config.toml
n_layer = 8
d_model = 128
n_experts = 48
experts_per_token = 3
d_expert = 32
d_shared_expert = 128
activation = "squared_relu"
moe_layers = [1, 3, 5, 7]
router_score = "softmax"
normalize_top_k = false
routed_scale = 5.06
balance_loss = 0.00305
balance_bias = false
router_z_loss = 0.001
n_groups = 8
groups_per_token = 4
init_std_router = 0.0194
lr_router = 0.000912
vocab_size = 2048
norm = "rmsnorm"
norm_eps = 1e-06
tie_embeddings = "early"
optimizer = "soap_variant"
lr = 0.00807
grad_clip = 2.0
batch_tokens = [65536, 131072, 196608]
seq_len = 256
train_tokens = 815800000
steps = 6485
dataset = "wikipedia_en"
Below are experts of layer 3 (counted from 0) of a mixture-of-experts language model. Rows are named router (the router's row for the expert), up (a neuron's input weights, with its number), down (a neuron's output weights, with its number) and show model dimensions 0-127. Each number is 50 + 15 x the weight over its row's rms, rounded and kept within 0 to 99.
Before each expert's rows: a language model's description of what the expert responds to; "comes after" lists some tokens at least twice as common just before its tokens as in all text. This comes from a sample of Wikipedia text that the model never trained on. Tokens count by the router's weight.

# expert 47
Short inner syllables
comes after: " W", " H", " w", " h", " sp", " p"
router:20 54 25 51 56 07 61 41 53 48 37 38 73 48 75 42 65 49 23 37 43 57 26 29 54 48 85 71 36 42 61 40 49 62 43 53 35 41 72 54 24 63 57 41 73 75 43 68 54 52 69 27 48 34 22 43 46 39 74 48 58 48 64 41 25 47 26 38 58 48 60 59 60 44 51 69 42 47 47 55 31 59 35 54 93 74 58 36 49 31 62 47 45 36 56 57 38 62 55 59 59 61 54 41 55 59 84 68 45 54 43 45 49 54 65 75 59 42 33 85 60 52 39 28 35 53 42 33
up1:50 65 90 40 58 59 50 53 67 31 42 47 44 36 47 41 40 53 60 27 47 44 45 62 55 45 58 47 27 33 37 55 20 54 56 37 46 40 25 26 54 49 26 32 58 47 61 53 40 52 47 35 50 57 71 67 58 39 44 30 53 61 47 63 21 40 46 25 36 16 55 78 45 46 32 65 35 41 70 62 42 75 49 31 68 54 77 58 51 22 46 31 23 69 48 39 63 59 66 68 45 52 60 60 51 36 53 63 63 50 41 44 54 64 48 62 46 45 49 91 33 88 57 54 00 39 45 56
down1:61 37 59 62 58 64 40 64 61 51 45 35 57 60 55 55 16 33 43 58 45 31 72 59 31 38 65 64 77 29 46 42 74 38 59 54 45 68 44 53 57 74 51 33 58 58 55 51 48 58 50 65 68 35 59 30 41 54 38 22 41 43 40 34 34 74 69 75 80 47 39 46 58 51 86 72 74 50 67 52 63 46 19 58 86 29 63 49 58 33 48 70 70 29 38 58 55 43 36 37 43 79 57 35 58 56 60 42 21 16 61 30 48 28 32 45 55 39 40 33 60 51 46 39 66 36 42 39
up2:62 55 42 74 58 68 62 71 20 63 58 34 57 37 22 57 54 60 83 65 35 24 52 44 23 60 37 42 47 48 59 60 65 52 37 76 41 54 44 44 37 29 31 72 58 65 38 56 50 25 76 30 58 34 73 67 47 48 60 27 34 61 54 44 35 49 49 57 32 73 16 69 63 46 66 63 29 60 44 40 53 63 50 20 52 76 50 54 64 47 63 51 48 40 28 45 49 81 63 54 48 62 49 58 38 40 46 27 52 55 67 48 52 58 51 83 66 39 58 41 56 38 12 43 55 84 61 59
down2:27 72 54 30 48 50 31 39 35 53 44 61 32 50 67 63 85 55 42 29 28 45 52 60 57 47 33 46 32 47 56 24 40 28 26 79 44 31 55 51 51 50 61 37 60 34 47 63 39 53 57 24 46 48 80 34 67 59 33 70 68 63 30 48 36 32 89 13 37 34 40 56 35 62 68 25 35 43 52 48 48 82 54 59 30 34 58 46 32 62 37 64 62 34 48 66 22 45 50 45 43 70 58 69 50 79 47 57 31 44 35 75 41 39 37 55 41 27 50 38 45 45 56 70 42 46 49 37

# expert 26
Name-initial capitals
comes after: " \"", " (", "-", "\n\n", " Mc", "."
router:33 59 30 76 46 43 59 60 60 53 59 36 62 60 72 41 42 49 29 35 25 71 29 40 51 35 79 68 36 55 69 62 69 54 47 57 48 50 64 88 22 52 68 48 50 56 72 48 21 58 61 59 82 36 55 62 61 57 56 58 38 77 72 31 42 61 29 68 53 34 48 50 53 44 38 49 85 68 25 66 55 57 34 63 61 74 53 44 58 26 58 36 90 38 49 49 50 45 72 64 41 25 66 47 29 36 53 72 57 62 57 46 57 43 52 55 54 62 49 72 41 45 48 53 50 38 32 13
up8:69 65 30 26 41 61 40 43 92 75 42 51 38 40 56 53 30 49 51 25 35 74 47 62 54 53 48 52 38 70 40 45 25 69 32 49 58 36 64 50 57 40 42 58 61 48 48 47 20 64 61 82 49 16 73 36 51 58 48 40 51 71 37 50 21 36 35 39 47 45 58 40 53 41 73 50 41 52 46 52 54 23 66 40 89 39 39 45 60 34 50 91 62 56 42 57 58 48 74 58 42 13 56 71 41 55 54 58 39 60 50 43 48 44 59 54 40 80 36 81 44 63 72 69 69 59 45 51
down8:62 25 60 40 56 74 55 33 32 26 42 41 41 34 65 39 16 55 41 52 53 48 43 58 51 64 46 36 42 35 48 25 51 59 47 31 33 31 58 31 28 01 45 49 43 69 28 42 41 28 44 72 45 64 68 26 33 54 47 31 46 54 54 47 51 46 54 50 51 43 66 45 73 46 24 50 43 48 32 63 66 26 31 62 21 71 24 32 42 23 34 39 44 37 52 24 48 35 52 30 25 36 24 37 41 42 53 69 45 44 68 53 27 64 54 37 55 39 49 56 47 19 61 69 36 54 63 44
up9:38 47 39 50 34 50 26 33 79 48 63 40 58 54 70 56 88 37 22 53 57 35 20 27 39 42 23 70 62 45 65 61 75 66 32 36 52 25 41 71 47 50 78 34 34 48 85 50 32 36 22 54 30 73 53 60 42 58 67 61 63 48 67 61 49 30 52 33 63 52 49 45 41 50 34 61 62 40 58 60 59 25 40 48 54 52 31 40 66 32 50 42 60 55 48 47 54 44 12 24 44 75 52 38 33 34 44 54 57 39 73 69 64 47 64 36 66 53 58 21 69 53 44 33 38 55 56 41
down9:49 59 48 54 18 59 26 49 60 54 29 66 76 34 60 42 51 53 65 70 53 67 66 61 59 42 48 67 54 47 49 66 21 60 47 15 41 46 59 37 51 31 66 68 90 51 27 46 46 32 67 62 49 50 24 31 43 50 53 94 29 53 31 60 81 61 53 58 44 59 63 68 53 39 44 50 32 64 43 46 54 36 77 58 24 72 59 63 45 45 32 53 59 60 83 55 26 55 54 43 52 23 39 61 66 73 89 57 52 66 32 47 72 39 50 56 52 66 52 39 39 60 50 40 40 50 60 63

# expert 35
Numbers in data tables
comes after: " ", "20", "19", ".", "–", " |"
router:50 68 38 87 49 39 66 73 58 59 20 33 70 69 45 65 32 47 49 63 51 71 41 42 42 38 53 59 53 49 66 55 52 49 40 47 25 41 43 56 38 29 56 33 59 51 48 69 28 68 56 39 50 36 34 67 63 42 51 55 55 61 67 33 59 50 33 68 45 37 29 70 75 41 35 67 46 53 52 88 43 40 46 76 82 58 36 34 49 26 66 21 59 28 42 62 64 64 67 55 57 48 49 15 60 32 55 76 66 52 50 51 56 68 64 66 74 85 46 69 53 43 38 51 28 57 61 25
up6:45 52 48 12 38 60 52 61 69 30 65 62 36 38 59 60 55 65 47 21 73 57 37 41 54 47 33 39 52 55 68 56 41 31 63 00 89 41 46 55 39 59 37 36 22 42 62 44 48 65 73 53 39 67 49 07 35 45 48 36 66 44 63 70 62 52 57 38 65 58 36 50 40 35 60 46 38 43 53 39 50 40 53 46 27 38 49 44 61 52 36 26 53 73 31 77 31 55 52 54 42 65 59 51 41 64 46 64 35 38 08 44 61 34 66 47 55 31 43 65 61 27 52 71 19 48 51 55
down6:45 43 39 46 44 51 60 51 10 34 65 33 27 65 35 56 68 66 47 56 20 36 44 79 49 45 39 31 46 30 55 35 64 40 51 47 55 77 70 57 55 54 65 56 70 41 49 52 66 38 49 52 74 37 69 61 73 60 50 54 15 63 40 75 54 39 57 25 29 55 38 77 39 52 50 44 32 33 64 54 56 57 46 27 48 76 44 59 50 47 30 36 49 51 23 44 41 54 29 52 35 54 57 41 55 36 57 48 39 28 37 00 45 41 59 65 40 84 85 63 65 61 46 28 51 43 50 56
up7:64 37 51 38 32 34 48 71 64 60 60 66 20 45 37 81 51 49 66 42 36 49 52 41 59 41 81 39 21 61 49 43 48 16 32 28 65 54 63 58 53 67 35 59 62 22 47 34 59 75 46 51 40 50 42 31 61 41 51 50 46 59 55 54 49 45 70 34 79 70 52 60 56 83 63 50 25 52 22 68 46 78 47 36 46 51 34 50 34 49 24 58 20 82 78 52 54 30 46 74 32 46 33 54 83 41 40 56 37 61 29 68 65 69 68 55 47 27 52 57 53 52 37 56 47 63 54 50
down7:39 08 59 63 46 59 55 40 37 27 58 62 63 47 60 42 55 74 35 37 27 48 45 61 38 54 26 43 70 41 27 50 48 43 57 54 42 34 78 67 19 51 16 35 55 46 68 41 81 71 67 65 21 54 49 71 38 37 48 38 20 47 85 43 51 55 45 69 53 64 35 57 37 34 64 80 59 66 68 29 45 47 76 45 28 59 81 31 60 39 51 38 29 39 54 47 36 41 36 49 70 58 49 54 48 49 64 21 31 43 47 45 31 44 74 35 55 51 60 28 46 46 46 54 55 57 51 50

# expert 32
Articles and possessives
comes after: " of", " in", ".", " to", " with", " for"
router:19 50 35 58 53 16 59 53 78 47 44 40 41 48 54 46 39 53 29 32 39 66 50 34 61 22 64 72 48 67 59 53 88 51 30 30 27 56 40 77 52 33 73 35 67 58 41 89 32 64 55 51 49 30 47 56 60 26 91 59 55 66 65 46 49 28 32 50 49 43 22 46 57 49 37 71 60 52 51 57 42 57 49 63 48 67 60 43 39 32 48 34 58 51 44 33 62 52 62 62 66 34 79 50 30 70 66 54 60 68 34 46 66 41 42 73 66 67 35 66 33 34 31 45 40 45 43 32
up1:73 63 37 47 34 64 65 81 38 66 54 40 34 82 48 47 43 37 26 12 55 63 41 42 59 54 65 74 77 25 44 74 44 50 38 46 35 38 40 53 49 90 41 66 11 64 59 61 36 65 54 35 68 59 26 41 58 60 57 37 56 32 69 62 46 33 54 68 54 61 34 29 61 34 59 63 37 48 56 45 74 58 21 80 33 72 62 47 52 67 52 47 67 37 62 50 46 30 32 68 67 64 54 66 41 32 49 43 24 50 64 58 52 40 70 58 63 37 58 50 49 48 67 34 61 49 40 39
down1:57 66 60 46 45 98 45 33 48 68 52 51 62 21 68 45 25 35 67 57 47 43 39 55 42 25 57 54 40 37 34 44 64 20 51 18 26 48 55 49 55 48 51 50 25 51 63 56 51 33 55 61 70 46 52 51 48 63 48 47 60 46 59 55 52 62 66 21 41 33 62 21 68 60 32 42 58 65 34 29 62 63 58 31 26 46 67 34 51 72 56 37 66 32 77 71 37 56 75 41 34 78 31 45 53 49 47 42 28 34 56 70 65 45 67 48 66 37 57 65 52 42 29 42 69 29 11 34
up2:55 58 49 56 32 31 44 45 57 69 49 72 27 29 43 71 47 26 31 48 40 47 48 36 57 59 47 51 76 51 59 38 51 57 56 70 67 58 52 67 38 36 68 49 57 63 39 69 29 83 48 55 43 46 55 34 12 34 35 49 60 75 54 41 64 71 35 27 29 33 25 54 24 46 36 14 67 30 52 32 60 55 18 70 53 38 57 52 64 32 54 30 45 48 48 45 72 33 69 51 64 40 30 82 60 36 55 30 19 56 61 66 69 65 55 59 33 60 57 42 28 50 57 46 37 67 55 63
down2:41 45 50 31 45 78 33 44 40 39 47 36 68 42 51 17 27 60 63 48 61 53 39 29 65 66 62 51 50 69 42 51 74 65 63 54 64 55 67 42 14 38 33 80 29 42 48 62 70 38 62 56 60 52 26 68 55 40 45 54 56 57 16 52 32 44 47 64 63 61 43 58 41 51 48 58 54 46 72 88 22 49 58 50 51 46 24 58 07 38 37 60 34 34 57 56 50 33 42 45 41 67 88 43 52 35 58 54 49 33 54 43 42 45 61 82 60 46 38 46 80 44 65 68 60 39 40 19

# expert 33
Second piece of names
comes after: " J", " N", " A", " M", " I", " O"
router:53 45 31 60 54 52 59 55 55 63 40 43 52 42 70 37 62 62 64 48 38 53 23 46 63 41 74 52 56 80 74 40 52 61 37 52 48 49 49 58 35 33 59 39 55 69 31 53 23 65 74 73 68 23 53 68 61 44 60 68 49 70 51 63 56 48 42 58 19 39 28 69 86 70 53 49 68 59 49 69 22 48 56 53 40 64 56 63 63 42 52 28 69 39 66 37 43 88 62 74 63 58 66 35 38 38 67 59 65 93 32 43 61 25 50 65 76 52 50 61 44 38 18 49 58 45 57 32
up1:25 83 27 56 66 67 78 49 43 52 51 41 46 63 53 32 47 20 48 56 73 33 66 74 12 59 35 45 22 42 50 65 36 49 48 60 62 72 48 53 47 46 72 45 31 77 36 47 37 48 45 37 32 55 69 69 49 16 55 70 32 50 49 42 36 41 53 63 45 34 43 68 81 31 35 15 29 44 59 59 38 62 65 68 35 77 60 37 54 58 64 74 45 56 61 48 59 58 38 59 57 52 51 69 33 56 51 46 70 51 78 55 54 47 55 51 76 49 47 44 49 57 73 45 21 39 41 28
down1:54 66 57 26 70 38 43 37 22 34 40 58 54 54 38 50 77 60 30 59 43 51 47 61 36 23 43 22 55 62 61 33 46 60 37 43 42 59 41 33 63 46 62 41 27 63 84 69 32 65 59 68 51 43 86 69 63 59 25 38 38 60 55 45 65 55 52 43 32 36 53 45 72 51 57 60 41 52 48 71 58 61 47 57 61 55 25 70 40 62 65 28 28 83 77 37 11 75 49 34 50 37 61 67 41 49 69 45 65 53 56 35 74 76 32 60 46 40 68 30 51 65 49 54 34 50 72 43
up2:39 73 24 49 72 54 33 48 65 58 53 48 51 39 45 56 48 58 44 64 43 65 38 32 66 37 38 33 50 55 60 16 52 37 52 42 59 69 43 26 34 46 58 57 45 51 68 44 63 63 49 21 19 54 37 54 58 35 50 37 61 56 34 44 56 58 55 38 72 30 41 57 54 59 62 48 58 54 34 50 46 42 53 84 36 51 43 63 59 45 61 66 58 56 48 36 70 69 52 62 36 54 53 51 21 64 26 55 49 99 32 40 50 87 62 73 36 50 75 62 54 30 20 41 70 55 33 01
down2:52 67 52 70 42 58 66 36 42 75 42 53 40 51 51 60 62 24 48 38 32 30 51 51 27 27 63 50 79 22 69 22 57 26 62 42 44 59 57 49 40 33 48 78 47 13 54 29 30 58 28 59 55 46 38 44 59 36 35 46 45 49 57 56 39 78 54 56 30 43 39 55 44 63 30 64 61 49 59 56 52 49 45 62 50 40 45 27 66 37 39 42 48 46 58 57 57 67 39 59 28 84 06 15 30 66 64 36 47 61 72 43 42 52 59 39 44 64 32 35 35 56 37 27 89 41 44 39

# expert 12
Second syllable pieces
comes after: " p", " P", " d", " D", " m", " comp"
router:43 47 37 61 46 34 45 43 77 45 28 30 81 63 61 62 47 44 59 64 34 58 28 22 59 56 55 79 28 53 37 52 75 67 46 41 46 34 35 58 35 45 69 52 67 35 19 52 44 52 52 46 70 22 23 51 40 38 73 56 51 52 49 28 51 17 45 62 44 41 22 41 72 48 47 67 51 57 21 61 23 32 51 82 59 52 55 65 62 26 43 36 54 35 41 60 51 65 74 53 51 40 74 29 49 76 61 34 46 43 46 33 50 65 79 60 76 54 44 58 39 56 22 52 56 62 42 32
up0:73 13 41 55 20 48 39 70 46 25 44 48 29 51 56 41 67 59 38 49 55 25 17 17 67 55 60 48 63 29 56 37 68 64 44 65 46 29 51 62 27 62 73 54 54 53 49 24 24 70 60 55 73 36 37 59 42 63 52 65 47 51 55 38 73 49 59 71 51 43 51 46 60 52 60 55 61 49 35 65 32 72 67 75 70 44 41 42 31 56 70 26 51 33 40 53 44 24 65 55 57 66 44 67 58 48 66 13 48 42 49 48 42 70 26 45 87 39 63 78 53 27 47 54 57 52 42 40
down0:76 37 35 35 36 41 54 65 50 46 41 68 34 50 86 62 59 35 57 27 33 31 47 84 47 41 56 51 80 71 43 42 57 73 40 42 21 42 48 52 49 34 65 62 38 69 95 58 65 22 75 44 62 57 67 51 52 38 58 43 40 31 37 48 44 69 39 53 52 53 41 50 55 11 53 38 42 41 58 49 69 45 58 42 55 32 35 82 34 80 21 51 48 27 37 62 51 58 39 76 46 42 79 49 52 61 58 52 46 55 31 54 48 50 66 28 58 61 57 31 66 41 47 49 41 26 41 66
up1:27 69 63 42 67 46 60 54 62 19 53 26 33 28 58 52 46 60 70 40 45 58 61 50 18 60 54 27 58 33 48 48 66 71 50 74 32 33 37 35 54 59 52 74 57 51 33 43 54 45 63 12 64 63 67 58 34 41 36 22 47 35 75 26 35 40 52 68 71 65 49 53 54 40 59 33 53 44 65 50 50 54 37 19 78 51 73 44 36 66 46 21 40 45 20 59 58 50 43 53 59 63 76 26 42 37 86 56 27 51 76 66 41 43 69 48 42 64 62 60 51 55 45 53 24 45 53 39
down1:43 35 77 82 66 63 55 80 38 65 43 49 62 26 78 63 25 54 26 74 67 64 51 42 31 67 53 39 48 29 46 56 50 59 78 40 48 44 74 37 57 29 33 23 73 63 74 43 62 36 65 49 41 53 29 62 48 47 60 55 22 35 50 32 70 39 43 57 41 42 50 44 56 47 78 62 37 61 42 44 59 52 64 88 51 70 63 59 70 37 29 59 53 40 64 76 34 34 40 46 64 24 52 36 45 35 70 42 60 31 52 41 61 52 48 67 59 55 66 40 32 68 59 46 77 32 63 65

# expert 19
Pronouns and word starts
comes after: " the", ".", ",", " in", " on", " a"
router:33 78 42 64 45 25 65 53 63 37 34 39 43 49 48 43 26 76 57 45 33 51 33 42 58 39 76 67 40 71 56 47 66 61 19 58 39 43 73 55 25 20 54 63 56 65 47 78 45 55 51 58 54 64 44 71 65 71 52 42 67 88 48 12 62 43 37 57 16 36 56 63 61 52 48 55 60 62 52 54 48 43 42 54 49 59 74 34 50 58 70 34 47 43 13 38 69 55 72 49 69 19 69 34 56 61 62 55 62 61 64 49 37 41 50 63 54 64 31 71 44 52 24 74 55 30 45 42
up1:41 46 54 63 38 41 79 47 76 56 55 25 51 39 74 28 36 90 28 35 44 24 43 37 57 40 38 58 51 75 56 60 82 09 32 58 63 30 61 41 59 43 51 44 67 36 44 58 68 54 55 74 44 61 39 28 51 27 46 51 43 29 40 65 59 59 41 32 48 42 36 45 58 36 31 32 47 53 14 60 35 72 57 56 61 34 23 37 43 22 44 42 38 55 51 76 53 23 48 47 61 38 31 53 31 53 23 55 32 57 47 42 45 41 38 32 41 52 55 59 45 60 29 63 58 47 74 28
down1:55 39 65 58 74 61 33 50 27 62 33 41 39 40 32 58 77 58 69 44 54 44 59 59 75 84 51 41 43 89 49 38 41 68 43 54 67 58 56 37 44 33 65 53 66 25 67 59 57 39 45 65 44 60 17 32 69 31 23 43 28 54 44 34 50 65 47 72 38 54 46 37 42 64 32 55 33 33 33 54 63 51 84 15 49 76 31 55 40 44 58 27 30 39 15 81 47 23 60 40 58 54 39 40 40 46 39 39 61 66 61 44 58 47 56 52 70 48 41 32 47 38 39 53 45 52 52 74
up2:26 30 73 70 26 63 35 33 47 48 62 62 39 30 47 27 96 41 36 73 36 52 47 35 89 65 49 36 49 71 60 69 51 65 57 44 34 33 56 26 38 36 35 45 60 65 48 28 48 44 46 41 79 55 57 69 75 30 50 51 38 46 58 70 63 64 85 11 24 57 26 50 39 53 51 58 45 50 53 64 54 48 53 64 29 35 47 42 65 17 55 57 68 31 58 54 60 50 50 49 58 45 54 30 49 59 88 48 58 61 54 35 70 51 51 54 38 52 60 52 58 63 52 34 49 40 65 50
down2:43 43 72 48 65 43 53 37 25 60 66 24 39 38 20 42 39 70 58 27 18 65 32 74 56 52 29 32 63 50 36 58 73 54 62 54 55 58 43 39 72 44 57 53 56 68 77 75 38 56 53 42 14 42 69 58 71 47 46 51 25 39 46 47 80 60 54 52 50 37 68 40 19 53 65 55 60 19 41 37 63 87 45 51 51 39 57 56 46 45 52 76 26 46 65 33 53 31 45 19 46 50 34 55 45 70 45 35 46 22 72 44 38 50 62 38 40 52 56 22 49 57 33 59 75 60 47 47

# expert 2
Second word-piece after consonant
comes after: " c", " C", " S", " s", " T", "C"
router:45 85 54 72 40 42 71 82 61 51 45 21 57 44 67 57 30 55 52 47 07 62 35 50 46 29 63 60 46 40 69 52 53 65 30 30 49 55 46 72 43 42 56 32 43 75 32 73 57 70 59 50 40 43 40 61 37 25 76 56 68 50 56 42 52 36 38 58 24 44 45 77 56 44 65 73 50 56 40 52 41 42 46 55 66 74 75 34 43 53 72 43 43 70 47 58 47 47 62 91 35 42 77 43 52 57 40 39 56 33 56 20 49 69 56 68 43 43 25 51 30 47 27 77 35 44 38 49
up0:48 46 54 44 66 77 46 53 27 21 42 70 61 37 53 56 71 48 44 28 66 48 57 65 46 51 59 50 54 58 65 48 22 32 19 45 28 13 41 61 16 24 44 67 63 44 49 61 52 71 49 41 40 55 58 47 41 25 36 39 49 52 55 42 40 61 52 31 46 37 34 67 34 76 92 16 74 59 67 48 74 53 43 23 57 62 54 24 45 28 54 34 65 37 58 60 33 71 37 55 49 51 43 39 61 52 55 50 53 84 26 67 47 40 56 39 45 38 45 49 45 56 62 43 26 33 24 56
down0:70 50 52 48 43 66 59 52 70 43 43 50 11 57 54 48 63 34 24 55 64 51 42 52 49 52 46 45 35 37 40 49 19 60 44 66 55 63 55 58 59 44 53 45 51 53 52 59 56 42 61 57 54 38 82 36 48 42 47 35 70 61 44 32 48 25 50 63 64 52 25 63 34 52 69 76 35 48 43 59 32 68 72 45 34 49 15 33 43 59 77 53 45 47 46 47 42 75 15 77 34 65 53 53 06 39 28 79 37 38 61 21 34 49 72 37 40 41 42 46 65 65 33 33 61 36 19 23
up1:70 69 39 52 13 40 31 42 59 77 40 34 29 41 52 48 73 69 55 45 51 63 30 33 34 54 60 45 72 61 39 43 69 42 25 57 49 18 40 41 47 49 52 25 53 40 61 81 45 62 58 64 50 58 50 34 65 52 58 50 66 24 54 65 64 40 58 75 30 69 45 52 42 75 85 36 34 64 60 45 34 60 68 40 57 39 29 50 74 57 68 36 60 42 75 38 22 36 65 68 53 74 73 51 37 32 36 64 68 28 36 41 38 32 59 70 48 73 40 57 30 45 65 50 55 39 47 57
down1:66 27 36 35 45 68 46 51 33 40 50 42 59 40 51 52 31 59 53 36 46 60 46 53 62 58 38 46 69 50 36 15 57 43 55 52 64 43 82 40 62 55 69 71 33 46 59 69 40 33 46 44 54 78 58 65 56 50 50 45 46 65 31 59 60 69 29 65 33 75 13 62 53 35 39 28 29 40 49 19 43 70 43 41 58 44 29 75 67 69 65 73 53 73 74 66 37 52 58 68 34 31 68 50 51 82 29 47 85 62 50 84 56 46 73 49 32 53 31 51 40 53 37 43 51 53 30 33